python train.py --d_shared_expert=64 --normalize_top_k=true --routed_scale=2.83 --router_z_loss=0.0001 --num_attention_heads=4 --rope_theta=10000.0 --attn_scale=0.177 --init="uniform" --init_std_down=0.0 --learning_rate=0.00641 --weight_decay=0.021 --schedule="wsd" --decay_fraction=0.764 --max_seq_len=512 --dataset="wikipedia_en"
Below are experts of layer 7 (counted from 0) of a mixture-of-experts language model. Rows are named router (the router's row for the expert), down (a neuron's output weights, with its number) and show model dimensions 0-63. Each number is 128 + 24 x the weight over its row's rms, rounded and kept within 0 to 255.
After each expert's rows: "comes before" lists some tokens at least twice as common just after its tokens as in all text. This comes from a sample of Wikipedia text that the model never trained on. Tokens count by the router's weight.

# expert 2
router [135 151 145 120 135 122 145 149 104  95 159 117 150  98 145  70 125 114 150 147 114 123 158 110 139 107 115 120 105 119 126 117 134 108  71  88  99 152 132 110 150 126 128 132 103 147 138 120 161 127 167 129  99 171  76 164 125 123 162 113 148  71 141 153]
down0 [157 140 128 155 123 140 106  84  84 147 117 169 141 171 101  88 132 139  94 133 142 136 168 140 170 137 175 121 152 139 182 143 169 118 158 166 154 117 121 141 153 136 127 114  95 144 120 152 126 100 110 131 146 122 164  94 146 137 130 100  91 121 149  89]
down1 [121 137  95 129 157  94 149 138 114 136 127 122 124  92 140 107 182 119 130 126 109 121  97 143 110 119 176 113 107 153 109 113 126 124 111 183 133  97 107 120 113  42 116 151 130 122 106 154 130 119 106 155 123 144  91 157 152  76  86 141 126 111 142 100]
comes before: " |", " /", "–1", "–2", "6", "2"

# expert 25
router [142 139 148 105 135 112 121 169 129  89 132  89 145 102 103  94 140 137 164 143 138  98 132 118 143 126 108 149  97 114 128 115 148 102 124  95  97 130  99 124 150 131 147 156 104 124 125 110 147 168 131 131 122 138  94 154 126 121 163 146 137  96 123 142]
down0 [100 123 117 135 147 136 108 118 134 157  99 127  87 103 131 100 122 131 167  90 113 125 130 141 134 130 149  99 105 129 144 142 132 121 151 103 126 166 109 164 159 126 139 126 160 112 140 142 100 138  78  96 148 141  99 142 123 124  98 177 113 120 111 122]
down1 [112 125 114 134 112 128 134 167 138 116 130  93  99 122  93 100  97 123 147 155 147 114 123 139 105  92 139 112 154 120 160 151 119 159 139  64 106 140 145 136  76 121 135 152 110 125  78 134 159 193 105 191  95 145 145 145 133 155 105 122 111 127 157 117]
comes before: " the", " example,", "ly,", "ween", ",", "ause"

# expert 46
router [168 142 126 108 122 166 117 142 150 119 152  78 155  85 132 115 124  92 139 139 102 125 163 107 117 115 100 141 124 108 128  94 150 119  91 114 124 149  81 113 118 107 176 136  94 125 119 119 162 136 172 145 133 184 132 163 111 131 135 114 135  93 119 128]
down0 [122 131 118 115 135 121 149  91 117 117 165 116 149 118 142  97 127 112 194 104 107 112 131 133  67  96 155 149 122 111 117 127 178 132  87 174 146 147 127 109 105  99 170 165 142 137 138  93 152 141  89 120 107 140 135 117 148 103 132 108 128 122 165 129]
down1 [107 111 152 102 103 158 107 119 113  88 127  93 143 147 163  99  71 113 140 126 146 132  91 108  73 181 153 135 100 101  82 161 101 115 106 151 108 141 127  91 143 117 116 158 117 104 126 103 136 136 108 128 105  88 158 151 114 145 144 103 105 133 150 100]
comes before: "n", "r", "l", "m", "t", "k"

# expert 81
router [131 163 169 125 134 122 169 149 113 108 134 126 145 121 134 131  77 109 132 153 123 111 150 102 158 127 140 128 112 110 121  83 136  99 100 113 117 116 115 135 131 128 126 168 101 122  85 132 144 173 150 115 109 128 131 166 164 160 134 159 172 102 149 123]
down0 [116 124 152 143 157 114  98 119 146  83 131 128 133 129  82 111 110 172 109 167 139 141 123 128 116 117 132  91 117 122 180 146 149 188 142 116 135 118 112 123 158  82 169 103 116 109 110 136 147 157 137 148 127 117  87 164 140 115 104 111 148 117  80 152]
down1 [137 149 116 121 105 122 133 158 166 162 151 106 147 118 131  96 144 136 125 164 130 142 113 159 154 108 159 148 155 187 123  97 146 171 111 119 105 152 160 164 134 110 126  81  95 126 116 116 106  93 150 127 158 149 139 153 134 146 179 105 116  97 168 134]
comes before: "\"", " of", "\",", " You", " (200", " Award"

# expert 15
router [108 132 111 126 135 108 139 151 133 128 134 150 134  78 113  98  77  71 178 148 157  91 156 117 169 112 150 132 112 116 112 102 132 125  69 102 118 103 129 101 116 103 135 140 103 135 130 110 117 202 159 116 127 147 118 127 158 123 153 152 169 120 148 152]
down0 [172 133 136  87 133 129  68 101  91 131 165 104 119 186 124 171 127 157 123 145 122 154 110 117 146 137 103 129 121 150 119 135 158  71 140 122 107 137 110 144 172 148  96  97 123 121 141 166 166 113 125  89 101 115 144 157 159 154 133 122 115 110 113 141]
down1 [125 137 133 110 107 169 138 119 134 177 162 145 147 150 101  93 154  93 133 111 127 129  90 140 159 134 120 138 114 150 134 138 122 114 131 193  83 136 104 159 155 112 135 127 133 148 156 122 145 113 171 141 136 153 148 129 136 106  83 139 128  95 129 116]
comes before: "u", "i", "o", "ai", "ang", "un"

# expert 118
router [181 153 146 120 175 128 123 148 118 116 138 112 150 118 157  86  82  94 103 119 121 115 155 127 143 131 121 135  95 150 103 128 140 108 101 109 133 137 123 118 105 138 143 175 121 134 146  95 144 167 176 139 122 165 103 131 110 125 136 172 145  85 137 145]
down0 [166 139 145 130 102 175 135 165 111 116 114 137 160 137 119 133 121 161 152 163 135 137 140 134  98 113 132 129 113  95 116 132 138 124 132  40 104 107 107 139 114 150 139 129 123 139 126  81 148 165 147 110 114 126 134 128 143 107 116  97 107 132 138 149]
down1 [127 121 117  87 107 104 171 136 116 142 137 150 132 146 138 132 133 153 129 133 123 127 163 158 168 125 169 131 104 125  97 129 109 152 148 116 120  96 128 133 136 128 130  85 106 147 117 128  98  96 120 125 130 121 150 154 199 149 131 124 131 147 124 133]
comes before: ")", " |", "O", "T", "E", "C"

# expert 87
router [143 126 126  87 147 119 148 187 140 121 146 101 133 133 119  92  98 129 112 103 154 102 134 123 140 139 117 122 113 158  72  97 164 130 102 112 121 171 101 140 150  81 128 139 125 119 117  95 125 132 171 102 139 159 138 131 132 123 171 149 152  79 124 130]
down0 [ 75 148 111 133  98 114 155 118 164 118 161 137 145 127 106 116 120 103 136 110 144 130 119  78 117 107 117 124 101 120 108 161  78 172 127 141 106  82  86 106  66 136 166  97 152 142 115 112 148 114 155 158 139 129  92 140  89 141 121  82 108 124 137 175]
down1 [149 132 134  83 141 138 128 141 141 101 111  97 140 158 120 111 125 133 112 141 156 117 139 206 134 100 171 121 178 113 113 130 108  85 120 181 111 182 143 136 103 151 115 146 133 159  89 113 114 104 124 123 161 131 164 101 161 180 107 115 128 132 111 142]
comes before: "\n", "The", "==", "In", "===", "="

# expert 121
router [135 143 128 121 186 131 163 146 129 110 133 107 162  99 142 117 102 117 113 119 143 116 146 129 180 112 144 140 120 135 117  84 173 127 112  96 119 125 138 130 155 107 113 144 121 137 140 125 151 151 145 157 120 138 116 187 140 115 164 148 163 109 156 162]
down0 [113 101 146 133 118  97 137 141 153 145 154 131 136 114  88  98 138  93 144 143 118  87 155  80 116 112 150 132 153 104 118 100 150 142 136  85 126 119 109 171 162  90  89 154 109 137 155 121 128 105 177 157 141  99 109 156  98 144 129 128 201 126 151 173]
down1 [120 137 140 120  78  95  90 144 115 118 166 118  91 127 162 138 119 143  87 136 136 154 123 102 141 127  68  74 126 124 123 103 119 145 138  96 115  66 116 147 149 112 133 135 152 154 111 151 162 122 144 174 187 112 123 141 155 118 121  91  77  90 129 127]
comes before: " of", " in", ".", " to", ",", "-year"

# expert 68
router [141 162 137  94 128 132 134 162 139  80 126 117 147 115 125  87 111 117 158 136 116  81 161  80 116 130 114 136  93 127 132 101 119 124 127 130 103 179 143 128 133 145 149 144  98 160  82 130 171 144 119 112  82 152 109 171 115 121 151 162 143  83 137 165]
down0 [111 132  97 123 108 164  87 154 184 121 125  84 152 129 177 141  85 109 133 112 114 136  99 136 183 166 126 126 104 114 137 131 112 107 133 103 157 132 144 168  81  89 121 138 151 138 181  82  86 127 161  91 118 126 116 165  85 131 148 129 106 130 167 141]
down1 [ 90 107 157 119 147 174 156  99 115 116 139 122 125  96 147 138 157 140 129 133  98 141  88 134 133 151 140 171  76 147 131 140  98 121 145 118 130 120 156 166 148 196 141 118 173  73 101 153 123 126 113 139 109 107 143 188 125 164 133 146 148 150 105 180]
comes before: " and", " including", " but", " a", " such", " which"

# expert 82
router [131 135 121  67 145 136 139 141 150  58 183  89 137 125 112  90 120 108 134  97 137 128 171 102 124 129 138 145 124 128 145 123 129  62  93  63 106 153 141  99 136 117 131 167 117 113 117 105 122 140 144 100 121 142 120 150 147 133 202 100 153 132 133 145]
down0 [137 138 177 124 158 150 137 127 152 134 128 134 121 136 113  88 127  97 139  77 109 142 113 153 131 125 166 125 135 140 124 112 136 130 137 118 137 149 145  97 120 143 189 166 118 102 127 140  78 134 102 157 136  57 147 125 136  98 125 115 107 127 163 169]
down1 [114 134 132 124 109 127  93 101 123 148 111 134 143 143 150  89  92 135 120 112 192 160 169 100 178 124 109 118 122 138 132 152 126  93 149 128 104 144 131  90 108 111 130 161 175 141 133  99 121 117 136 155 153 172 118 123 168 126 120 152  68 124 134 159]
comes before: "|", "|---|---|---|---|---|", "|---|---|---|---|---|---|", "|---|---|---|---|", "|---|---|---|", "|---|---|"

# expert 114
router [132 133 131 132 167 136 151 132 146  83 182 109 137  89 112  99 107 117  93 170 161 116 159 119 118 111 134 147 106 116  89 113 128 121  93 101  97 177 122 139 136 119 125 125 123 107 128 102 141 139 154 135 122 199 114 168 150 152 144 113 160 107 134 140]
down0 [139 126 152 141 107 175 139 119 112 135 134 109 128 112 107 110 132 142  76 109 134 154  97 136 126 132 108 153  82 121 173 151 167 104 132 106 166 137 136 163 146 161 129 114 123 150 105 123 148  95 169 179 106 119 146 125 155 126 101 111 108 109 134 174]
down1 [117 166 116 138 122 120 138 107 111 129 131 128 116 110 194 128 134 147 168 144  79 125 150  96  94 120 135 125 173  93 133 117 167 114  60 173 140 138 131 105 113 123 133 165 118 134 147 122 135 137 147 145 146 129 165  90 150 101 132  88 166 140 129 189]
comes before: "-", "\n", "American", "The", "Rep", "P"

# expert 17
router [133 122 144 128 120 115 147 146 101  89 158 108 147 116 148 102 117 133 173 132 150 112 149 113 145 136 104 152 113 139  83 104 148  70 130  71 120 117 137  89 100 125 136 146 107 155 125 145 129 138 135 118 106 131 141 145 135 114 148 127 152  97 159 143]
down0 [ 77 112 144  80 162  85 125 147 128 116 160 109 109 152  93 129  67 115 133  84 141 127 124 164 155 106 149 114 132 138 118 116  98  95 134  99 146  88  82 136  90 100 163 148 108  92 146 137 127 115  88 136 142 138 110 119 106 164 136 108 158 134 107 107]
down1 [156 130 114 118 119 144  91 109 161 129 140 116 151 143 126 147  90 119 122 119 103 165 138 112 123 131 151 146 132 169 115 102  90 124 122  96 135  98  85 144 148  78 109 161  96 105 141 124 151 139 162  71  93  95 132  96 136 151 104 139 155  79 128 123]
comes before: " the", " to", " a", " in", " his", " as"

# expert 16
router [173 150 159  93 156 150 142 174 130  86 169 118 142 114 130 112 107 140 136 129 111 120 161 103 151  95 121 119 101 142 138 102 140 117 112  94  88 136 140 122 143  99 147 170 119 129 137 117 150 140 136 113 100 133  97 134 114 109 136 125 132 112 154 149]
down0 [144 150  97 159 137 109  98 171 148  98 104 150 126 134 143 123 118 126 140 109 121 115 117 112 113 126 118 108 135 114 123 142 131  96  92  99 142 106 141 134 159 158 152 135 184 100 122 103 111 128 113 126 143 130 106 131  73 155 144  93 125 131 112 185]
down1 [181  88 157 141 115 108 142 129 128 113 138  63 170 131  95 136 168 114 121  82 105 115 110  86 153 132 115 105 117 138 144 177 100 110 131 156 123 166 125 111  96 113 139 135 122 122 166 142 131 159 106 113 143 153 100 136 101 112 136 131 133 135 121 137]
comes before: " |", ":", " League", " office", " Cup", " loan"

# expert 4
router [114 139 135 112 131 124 136 141 109 107 136 116 133 121 153  96 120 137 138 116 156  78 151 102 135 127  81 168  90 119 117  87 156 115 127  97 109 123 121 108 131 138 122 124 114 131 113 116 133 153 133 115 138 126 132 153 149 130 124 115 151 125 146 146]
down0 [107 178 148 137 141 140 146 156 152 147 160  99 138 120 133  84 138 112 110  83 103 108 140 136 107  88 118 109  99 144 139 117 150 178 121  88 113 143 135 123  97  93 134 112 163 150 136 126 112 127 126 119 159 116 123 135 141  95 104 120 151 139 114 105]
down1 [147 127 114 140 126  96 114 128  97 187 125  98 102 100 133 116 118 157 136 166 117 144 152 128 136 130 103 153 104 139 176  94 142 137  68 138 115 140 114 121 167 135 126 153 127 112 140 150 131  93 105 139 110 159 126 123 128 156 134 127 132 173 121  87]
comes before: " that", " the", " to", " him", " it", " a"

# expert 0
router [157 154 136  85 123 113 166 180 138 111 148 119 139 119 139 120 134 123 125 115 135 117 159 104 161 121 143 168  98 145 120 107 148 115 109  72 100 115 148 153 131 138 121 151  92 131 122 114 162 139 129 132 140 132 109 165 136 114 142 130 150 126 145 150]
down0 [185 127 135 112 139 118 114 150 168  89 114  95 124 116 155 132 165 130 116 147 152 124 138 133  82 117 128 112 142 156  92 158 163 152 110 123 125 111 104 108 136 130 114 139 151 165 127 126 152  75 101 153 163 114 130 117 158 118 141 118  79 146 113 192]
down1 [121 120 104 110 142 140 129  57 101 124 106 122 151 150 126 139 136 158 140 129 142 183 119 100 140 103 110 117 133 145 117 163 163 115 124 151 111 118 169 134 157  74 135 123 154 117 166  85 119 125 162 135 110  92 106 128 161 128 177 130 121 124 129 108]
comes before: ":", " |", "s:", "\n", " by:", " of"

# expert 21
router [150 166 117 131 125 121 164 179 129 126 116 128 169 135 120  96 140 130 129  92 130  88 178 109 154 101 140 156 107 124 121  80 149 120 123 104  98 137 104 116 149  81 146 158 138 132 111 115 138 155 127 113 116 177 108 185 158 161 135  99 147 127 159 147]
down0 [134 106  85 119 126 150 164  89 135 153 145 184 172 156 120  78 139 124 128 116 105 119 140 135 124 152 132 143  96 108 187 108 114 149  93 108 145 168 136 112  72 113 162 164 122 110 113 138 124 143 136  99 145 136 117 150 105 182 134 142 109 155 115 145]
down1 [115 109 125 126 132 125 156 140 151  86 164 139 123 122 123 139 140 141  85 120 112 110 151 132 158 150 137 100 160 149 126 161  87 119 104 130 159 137 152 101 106  93 135 137 142 140  77 144 130 157 118 130 171 139  81 149 114 118 136 168 157 142 148 175]
comes before: "ing", "er", "ed", "ers", "s", "er,"

# expert 116
router [125 138 136 129 124 115 155 145 117 119 169 110 149 107 135  75 110 140 144 122 152 120 188 102 128 109 156 134 115 145 138 101 163 105  92  77 125 143 137 102 129 126 142 139 128 169 103 131 162 138 161 139 109 171 106 174 130 129 147 148 159 105 151 161]
down0 [142  95 131 162  85 141 116 147 136 142 153 166 135 119 105 168 113 140 126 148 136 164 146 142 111 153 149 104 127 117 151 115 173 139 140 131  82 102 116 147 131 155 144 108 145 126 145  81 148 166 111 127 131 136 153  98 136 119  97  85 119 137  94 103]
down1 [163 165 163 157 111 152 149 137 145 122 133 152 139 100 138 148  97 147 135  92 105 101  98 136 153 135 168 112 117 145 126 135 141 126 115 160  95 114 135 131 119 125 152 111 132 148 118 115 157 161  67 121 107 138 114 160 140  87 148 152 168  82 137 133]
comes before: "5", "4", "8", "7", "1", "6"

# expert 93
router [144 168 144 112 109  95 137 161 131 121 177 123 162 123 132  88 124 112 125 166 106 121 140  77 155 102 123 133 122 141 128  83 133 133  70  95 125 112 157 131 115 147 133 128 103 131 119 126 145 122 168 147  88 135 107 127 115 127 170 134 141  99 129 113]
down0 [192 144 156 161 152 102 110 123 115 105 116 155 149 129 149 112 117 133  94 114 107 149 151 161 160 167 150 149 149 148 138 169 141 121 145 149 120 115 124  98 139 122 124 109 124  78 153 113 148 120 154 120 143 110 108 110 113 109 186 100 116 112 156 126]
down1 [167 119 140 127 135  88 155 148 112 146 109  55 121 114 138 119 156 137 147 105 100 107 114 117 127 141 143 142 165  96 117  98  99 118 127 115 106 133 126 118 119  94 138 108 136 108  83  98 113 113 113 110  97 113 124 103 137 153 164 123 115  89 128 182]
comes before: " |", ".", "}", ";", "–3", "–2"

# expert 63
router [143 146 152  88 129 101 168 168 127 110 124 117 134 130 152 125 123 104 112 146 115 104 155  97 138 107 141 177 112 146 113 118 146 118 115  99  87 138 131 138 135 134 115 127 125 104 126 126 162 150 166 136 123 161  93 172 136 153 154 123 131 111 133 164]
down0 [ 75 116 118 124  96 108 172 109 142 145 144 131  91 121 150 146 116  92 122 110 149  76 135 115 116 150 111 132 105 124  86 138 131  97 126 149 119 117 165 120 105 130 118 166 108 142 161 140 153 131 165 120 109 140 139  72 154 175 121 166  92 131  83 115]
down1 [139 165 162 115  97  81 163 124 119 112 176 158 110 144 129 141 103 122  95 135 111 118 127  99 143 145 126 109 152  87 111 164 129 126 134 120 145 117 137 116 138 103  92 131 158 124  89 138 172  95 148 142 134 164 146 141 121 109 151 135 120  83 124 122]
comes before: ")", "),", "]", ");", "===", ")."

# expert 33
router [151 138 109 135 145 145 158 172 147  80 146 116 143 128 154 132  92 129 156 140 123 131 168 114 120 133 119 131  90 156  94 110 151  93 114 118 115 164 129 116 132 121 140 127  95 139  95  94 147 145 185 136 115 140 128 169 131 132 127 106 144 116 160 157]
down0 [155 145 180 112 139 134  87 109 142 119 133 123 131  75 159  62 127 116 122 106 153 147  78 122 140 143 112 129 126 106 137 159 103 134 104  89 175 130 106 132 109  89 152 110 156  97 159 157 114 135 160 103 148 120 102 150 132 123 146  96 145 129 112 128]
down1 [107 162 124 128 119 199 149 129 113 117 121 136 148 144 119 112  83 107  94 112 130 126 133 136 144 108 153 148 149 113 102 151 136 128  98 110 132 129 112  94 105 119 137 181 155  89 126 129  86 135  92  98 102 164 132  84 138 126 172 121 120 143 110 168]
comes before: "\n", " ", " 0", " +", " %", " −"

# expert 27
router [135 154 130 130 152 119 148 137 104 129 151 101 156 115 138 129 112  91 162 156 121 129 144 108 138  77 133 136 102 125 105  82 151  72 113  83 113 119 112 123 109 131 118 150 109 110 115 131 117 148 163 117 123 138 107 167 126 135 145 130 129  94 168 166]
down0 [151 141 106 176 139  63 155 105 152 123 121 180 153  95  85 141 149  97 123 114 124 132 153 120 122 112 122 128 156 140 164  90 173 162 163 138 127 161 146 119 136 110 125 142 122 186 104 117 126 141 125 113 140 106 132 102 123 108 134  93 149 177 152  82]
down1 [144 114 112  87 120 171 101 148 122 128 118 126 111 143 148  97 105 112 141 127 148 123  82 142 110 108 126 152 126 139 179 110 158 127 109 131  96 105 143  93 114 118 135 123 113  88 131 116  97 155 109 146 128 119 132 126  92 150 133 106 138  96 108 125]
comes before: " |", "\n", ";", " =", " (", " –"

# expert 22
router [126 167 145 123 131 107 135 144 116  84 108  76 153 115 100 105  89 105 124 141 118 118 148 106 113 125 129 192  94 143  93  82 146 105 129 101 103 123 103 123 144 107 124 159 107 136 129 115 144 152 160 148 124 190 126 159 119 126 173 149 149 129 129 141]
down0 [ 64 142 174 108  95 102 120 137 114  90 151 186 109 146 162 124 132  81 131 136 104 127 105 106 132  74 152 147 128 143 125 117 133 128 149 164 112  85 137 117 126 121 165 135 114 127 111 130 118 132 144 116 119 144 122 127 108 152  94 107  92 112 144 152]
down1 [186 151 167 127 164  93 132 100 150 117 143 128 127 111 126 151 135 130  76 153 114 142 113 128 136 182 124 110 137 136 125  91 142 134  79  93 115 150 132 144  88 139 119 116 138 114 124 165 134 143  86 165 151 119  63 126 103 149 144 110 195 142  68  97]
comes before: " of", ",", ".", "s.", "s", " and"

# expert 77
router [138 128 153 116 120 129 138 150 129  91 149 108 195  94 143 112 125  98 157 145 101 118 124 111 148  99 117 148  84 155 101  59 152 104  92 103 102 153 121 106 113 123 127 159 140 110 142 140 137 128 134 127 135 150 108 143 135 154 130 172 157  97 174 149]
down0 [109 144 151 105 109 123 124 128 120 127 160 131 116 119 100 117 107 133 145 146 135 146 107  96 145 130  85 128  90  99 126 142 159 119 108 107 164 179  91  87 152 155 167 106 117 135 166 111 135  63 165 142 129 145 107 138 141 165 155 130 126 100 176 134]
down1 [128 173 154 146 149 111 129 133 141 160  89 140 122 120 136 105 135 102 126 104 110 158 177 127 112 102 119 112 148 126 130 148 143 116 131 145  93 149  96 127 133 153 146 169 132 107 180 138  99 116 153 122 144  90 118 146 111 139 158 131 144 140  82 133]
comes before: " |", " =", " 30", " is", " 22", "ig"

# expert 86
router [168 169 126 118 135 131 109 142 132  89 165  81 125 127 142  93 115 109 124 124 130 132 160 130 117 132 130 149 120 125 105 115 125 121  92 105 106 156  96 113 119 125 138 158  81 119 127  92 178 140 184 175 140 158  66 132 134 132 134 173 149 111 185 133]
down0 [123 126 126 156 155 140 133 140 147 112  97 145 146 118 113  88 159 154 112 132  96 136 124 157  98 126 133 184 150  90 125 108 121 127 118 132 138 179 122 150 109  85 178 146 106 134 120  83 155 128 162 124 116 109 147 155  97 152 130 150 120 181 103 127]
down1 [121 112 107  84 127 108 139 149 108 127 144 127 159 136 131 123 125 147 123 152  90 104 142 146 135 121 119  81 137 139 114 122 154 149 140 143 188 129  90 119  68 129 127 101 117 148 165 113 158  66 136 140 152  85  87 136 100 106 140 100  92 125 138  96]
comes before: "°N", "°W", "\n", "°E", "″N", "9"

# expert 69
router [158 131 144 108 120 126 125 169  93  97 152  93 145  85 145 115  97 114 126 130 126 131 148 124 168 115 134 139 110 145  91  56 177 124  89  92  89 144 126 137 140 133 129 165 141 166 131 107 159 142 160 149 129 134 139 162 120 148 128 157 166 108 145 144]
down0 [130 133 129 137  99 149 104 111 114 128 158 130 126 120  74 118 136 133 161 129 122 117 120 147 104 148 121 130 135 161 164 200 113 111 116 119 108 140 142 103 111 159 113 119 106  84  91 166 166 158 142 128  76 137 135 116  71 129 118 126 125 143 136  96]
down1 [154  96 126 111 119 141 108 154 110 132 111 155 105 152 110 163 162 170 141  84 118 121 162 110  76 133 189 114 130 146 112 150 161 105 123 116 141 141 142 125 117  94 139 122 133 155  80 122 149 120 145 130 151 158 127 119 153 138 113 108 151 148 121 110]
comes before: ".", " in", " for", ",", " at", " ="

# expert 70
router [137 162 137 129 159 128 130 142 107 109 154  95 156  97 144  71 112 121 133 124 140 117 152  94 131 126 115 155 124 112 130 104 150 136  97 124 110 132 119 117 154 117 158 130 115 130  85  94 184 137 151 171 106 165 116 187 144 137 139 141 153  80 153 172]
down0 [153 116 178 139 132 137 165 127 167 115 110 141 143 109  85 119 121 110 149 122 183 134 143 118 120  69 135 120 189 114 118 105 136 152 128 166 109 127 123 145 144 125 163  87 179 126 108  85 129  82 132 134 139  79  76 131  83 119 105 124 115 153  80 137]
down1 [124 151 160 147 116 111 131 127 122 117 137 138 118 118 119 184 106 160 104 140 141  83 121 135 130  79 114 184 123 102 111  94 140 156 153 121 129 144 118 125 134 126 125 139 137 162 145 141 117 127 121 150 137 175 136 133 107 147 129 164 131 137 141 138]
comes before: "30", "00", "50", "000", "20", "7"

# expert 122
router [157 156 124 132 159 127 131 162 131  97 163 120 134 121 148  78 123 104 129 109 142 145 172  80 132 123 131 178 112 156 135 117 145 102 101  62  92 137 109 103 150 116 146 152  80 118  89 112 170 142 141 148 133 148  97 136 133 125 155 129 144  91 130 149]
down0 [157  95 119 127 115 168 168 143 126  93 103 152 129 120  95  65 131 108 147 142 140 139 127 138 117 143 122 151  93 152  70 145  87 104 122 121 139  74 167 147 140 117 158 121 106 151 166 148 113 128 108 157 157  88 139 151 151  94 148 155 134 136 160  94]
down1 [138 126 135 127 164 136  88  91 140  89 142 106  99 131 127 125 110 113 128 161 111 133 142 130 171 117 130 116 156 129 140 134 136 130 136  84 144 134 171 100  97 108  80 120 143 187 110 146 159  80 125 104 128 150  86 111 153 120 103 144  67 121 148 102]
comes before: "′", ".6", ".2", ".8", ".4", ".3"

# expert 78
router [125 164 144 105 148 126 142 166 143  93 174 120 162 130 158  68 141 127 109 107 109 129 128 108 154  99 131 148 101 162 137 112 134 141 101  53 100 116 138 151 133 134 140 125 105 126 107 122 161 140 145 117 120 117 110 144 123 120 162 121 156 101 137 129]
down0 [129  88 148 110  84 133 122 115 111 104 125 126 136 100 178  86 111 163  97 146 104 170 127 154 125 135 110  98 134 119 173 149 100 142 103 134 124 153 103 139 144 109 144 102 166 144 145 122 149  96 126 180 133 110 129 114 158 136 137 135 122 109  92 128]
down1 [127 163  87 144 179 147 133 106  92 104 130 103 119 151 153 139 117 109 143 150 115 161 124 110  65  91  63 137 169 145 133 163  83 108 105 110  96 134 129 179 134 101 156 131 120 119 124 141 104 155 102 134 105 135 141 132 159 135 141 159 133 126 166 180]
comes before: " |", " medal", " votes", " metres", " Albums", " –"

# expert 67
router [112 168 125 117 165 131 133 145 112  88 133 113 145  87 130  78 113 110 125 135 136 124 143  85 138 111 124 141 100 112  98  56 126 106  84 109  83 141 122 106 101 154 129 160 117 160  84 124 153 143 133 117 107 146 121 149 127 127 132 152 129  64 163 158]
down0 [141 108 142 118 133 104 160 140 139 151 156 136 178 102  81 127 120 137  95 115 106  72 160 153 163 155 127 123 166 112 124 134 169 113 124  87  92 118 104 117 151 126 147 129  80 144 142 120 129 166 127 113 142 138 152  73 116 136 121 134 125 109  95 155]
down1 [139 167 168 124 134 141 156 135 139 122 135  75  82  76 131 106 110 146 127 113 147 137 130 100 123 118 106 151 144 100 120  98  84 168 103  75 124 130 123 125  92 132 128 146 101 127 158 101 160  93 109 141 120 133 116 173  90 114 148 112 177 122 160 121]
comes before: " and", " which", " who", " but", " a", " with"

# expert 13
router [121 156 154 111 102  95 137 144 107 144 122 112 144  98 156 119  85 122 130 133  99 139 147 113 162  81 101 175 114 126 110  98 156  92 137  98  98 136  97 124 104 169 143 167 120 123  92 136 137 158 153 136 124 171 121 128 160 162 171 133 139  97 153 160]
down0 [112 109 113 143  62 123 151 121 126 133 156 135 102 122 114 118 137  97 114 159 103 135 125 154 181 111 107 119  64 172 128 102 112 151  73 126 127 178 145 135 138 162 127 160 117 133 130 107 136 138 102 155 108 117 143 132 128 168 129 156 158  93 124 118]
down1 [155 144 127  99  92 137 167  79 114 114  84 131 118 120 120 138 118 136  79 146 136 146 104 117 107  78 111  95 119 137  99 147 142 149 158 149 130 153 127 166 141 171 106 173 130 107 145 150  97 109 163 141 124  71 127 122 181 107 120 125 153 140 124 138]
comes before: " was", "'s", " is", ",", " and", " (born"

# expert 8
router [123 175 156 102 135 122 144 146 133 100 125 111 140 104  93 119 110  80 148 117 146 117 121  98 162 120 119 160 106 127 103  92 144 130 101 103  94 137 112 122 154 133 125 132 123 119 102  91 156 153 107 156 123 165 115 170 124 141 140 145 183 121 124 144]
down0 [127 100  84 137 157 137 145 105 161 120 162  85 155 116 161 157 120 135 144 158 136 108 122  95 112 102 108 126 111 145 166 130 122 133 135 113  99 125 122 164 121  87 141 129 123 136 128 162 186 123 124 136 164 142 123 108 136 152 129 160 128 104  77 111]
down1 [ 99  85 124 144 134  89 156 139 129 143 129 108 125 122 128 101 148 128  87 145 117 107 111 142 146 124 147 104 121 161 149 111 170 114 107  72  90 123 130 112 137  88  63 142 119 126 143 114 117 156 108 111 148 145 129 128  74 120 125 121 118 133 125 148]
comes before: " of", " is", " was", " that", " in", " for"

# expert 117
router [117 119 134 123 134 108 152 173 138 131 117  89 148 108 161 144 134 102 128 137 152  92 139 103 157 128 119 165 128  99  60  89 132 114 141  79  97 143 149 107 145 141 166 158 116 139  90 116 147 119 162 135 115 120 112 176 112 123 150 123 139  99 139 141]
down0 [121 174 117 101 134 129 164 151 142 102 190  75 120  90 129 147 104 157 118 137 114 129  95  88 121 137 135  95 176 134 113 127 148 120 162 174 118 143 111 108  99 119 104 140 138 136 155 158 112 141 176  89 148 133 116 150 126 123 138 113 133 160 185 100]
down1 [ 97 188 119 160 161 129 113 124 140 124 103 107 136  98 128  93 127  86 150  98 123 121 166 140 167 116 122 117 141 162 124 141 138 105  83 136  95 132  76 151 157 122 118 114 134 117 169 158 128 131 110 150 123 128  82  97 122 142 175 144 168  97 111 132]
comes before: " by", " to", " in", " as", " on", " for"